From a checkpoint of a small mixture-of-experts model trained on Wikipedia: 128 experts in each of 12 layers, 561M tokens.
Below are experts of layer 5 (counted from 0) of a mixture-of-experts language model. Rows are named gate (a neuron's input weights, with its number), up (a neuron's input weights, with its number), down (a neuron's output weights, with its number) and show model dimensions 0-159. Each number is 500 + 25 x the weight over its row's rms, rounded and kept within 0 to 999. Numbers have three digits each.
Before each expert's rows: a language model's description of what the expert responds to; "gets" lists some tokens that make up at least twice as much of what it gets as of all text. This comes from a sample of Wikipedia text that the model never trained on. Tokens count by the router's weight.

# expert 50
What it handles: Inner syllables of Indian, Pakistani and other non-English names and terms, e.g. Shak-t-ism, Pakh-t-unkhwa, Kr-ish-na, Thirumal-ai.
gets: "s", "t", "h", "ah", "th", "r"
gate1:501537514485474540520487465512516506489520490481460542472519488501479471473470502448467490516507473491558511457501473488482459471521503502506466495484505548487503497486528498523569485479467518495491500515483510538503486475460550444478476489467472520513475491528522479543548484521542490457488526487516547525540507509507511525494502477486513473464497513511493521502503487507464487527489471495478507506518533502530466484536494461479490518499492503480478478528483502510476416534487488
up1:529505494467502478499506521522508515524497516487529470501508508506537510472489531483514500523491515528513515461482474472453485466482578510494467488506528552472535508531507521527516491547425466504514507484523514533549505505528480438499463479493484487435543469473465482488503508515521541497478512517488516528484499486512529528502528489477520562510481499495458506504487469487471490512525476530509525510512533490485479482497511528496494488517475411506494515505504491488482518483480495
down1:467535497479498514489512481456499479476521505509430510536524493534477460497519510491491507489423488485464485488458499514492506477485502492473542521496488516537478481522471517502471445486501473520475506480516535468466493488451490542512517510479482512525509540499518522459485492500501479497467501489494547500515574437522475490537535485477484506489521479470471481533500455521492506493503527461463498456493532491512475475506528485518509521523498503497506492494497518474512498520563537

# expert 57
What it handles: Middle or final pieces with s or as, notably -as in South Asian and other names (N-as-irabad, D-as, Dall-as), plus se, per, the.
gets: "as", "s", " a", " S", " se", "a"
gate1:491514470497524455499528513517494472495480533531576466494494512501501531478497525473528518464508458434486517493508484501468518507491487523454499484476535509488494516502529510544498501506525457531514522568498490494488521477528493502483492509488528530491493474450483534576493462509510469495469481546513498459483491502504463485495478460463477505525506488494483505510471536521490449469513479524522525518491529477496529463517510507527495486486489464519513477514477511553502487545491464
up1:502499502536502518517548511497498493484508476511503500509480506507494494527525455495462520488493488511532502543463462509523469513533467443520447496501535535517458495536479447500575482480541543473490506491488544468480467469484497459532502512459517482498500513525490480517487495483489503451488480497473455473512498473525525516488480470499486504500536495493462465479456447457462524459524481496497504468494493481499509540483538491498477513482552496475503510474501492500504491493547516
down1:484469514508526484479480507500483499485497524509536504529526504534518455494513511450503516494493486501504500532517500502502462477560495468503490464478522563502529459514455512487487480509521510521469490470480511528484505509499457520491508473531528491503506440522495470495500479473511493480491505540492479484493497482486526491474543524464485475515519496480544460479503519487528511460484497520512494456446480451471489538498522539555509509438458476543489500497536496503454538544471473

# expert 19
What it handles: Mid-word fragments and single vowels like i, a, u inside names and words, such as Dubai, Storm, relig, plus Chinese characters and closing braces.
gets: "i", "}", "u", "a", " cont", "ai"
gate1:500468484525481512515588535535495469481518507486488461519489469499466488499542512490507510535515485477475459499528501515503507497445503511527490443499487507537514473529521516505530460454483468533450455521539504492493467504499520534511521454542543499469493540512487505492504489496500485491472514460488489474490498515521498470486474527531480440516483524468466514490512451507481500496498525502511480514523497548483536470475491514493495469502495504485453453510484499513458526500518469
up1:501504498513493515489517480481482488495468517471428494530512504522472544494483520506452503450504521497519468516484500490524518501544485481514498485485510484479436480495560476465501475551466505557527513463494527499505446477474487511503484484510545509543502529535515538525526526467454468472482466509504550513493527466505525561479473494485500492499487521502502506526521503495496519470557542518526482527505480513506527527442485520523486511513483499476477488501495524468493492493504486
down1:521496508484523464537467472445484511466497483516466526508476479518500504520478517494486471498497488484514494481505542503492467483465487520504494482474509524496466512537522441506529474476492473487540503543464488551497491540471529502520536522509525497485472488525453495528524494481498516528483506442485501499495463483465463508537510470535498534495464486453500487502506534536489486503502512464486473489509493517492494481457456523527502476497468504447504526464524484520537470571531464

# expert 34
What it handles: Word-final pieces, often Latin or scientific name endings, such as us, ius, um, ens, especially in species names and proper names.
gets: "us", "ace", "um", "O", "ron", "ius"
gate0:466558490508513487496484462459477499501507480514486508483493506492530489503487525504524507501481511549505536536502473504499494520511488495502495499458441513551493454481506466490498468507524495492484514468510486550478479518473483459481500457496461470523469488462508476537464482504509425508522522514498473528505459502485538488475520533473467505514506533536497472507515470478462502523497513523516519512515503493569445449507472532498517514476504467500505500497425522534498496490506478
up0:509535532521484442505491481552537491484519509516510559470488483511465466511510532512505512533495524528494468495488497513507495475471513497506505482493471505504487527555539524531506449522493540445488527534492493508520443522506505471505492497521507506536473519504514476456497489465501516526504481522444490500549521467480492512484525508526482501507446500507476470508511473492506537493462515516507523543502469474532510513519464550482500463479540519543538505477499466528472458481498509
down0:492479520509481474501542532476500486553523564525551483491509521468500551487494508517538511505486467493487523476523532478466490521498500508486494512502490460523461458501492497564486482472470492516508507514511476461497491462471487487532467509485523483485486480514518484533483490489420526530450494488503490490496482487490533503484497451544505496539490529493471536494504485520477468470498502491476518463484481506482501443451446470476496507508480525531480500501505509483468548529491477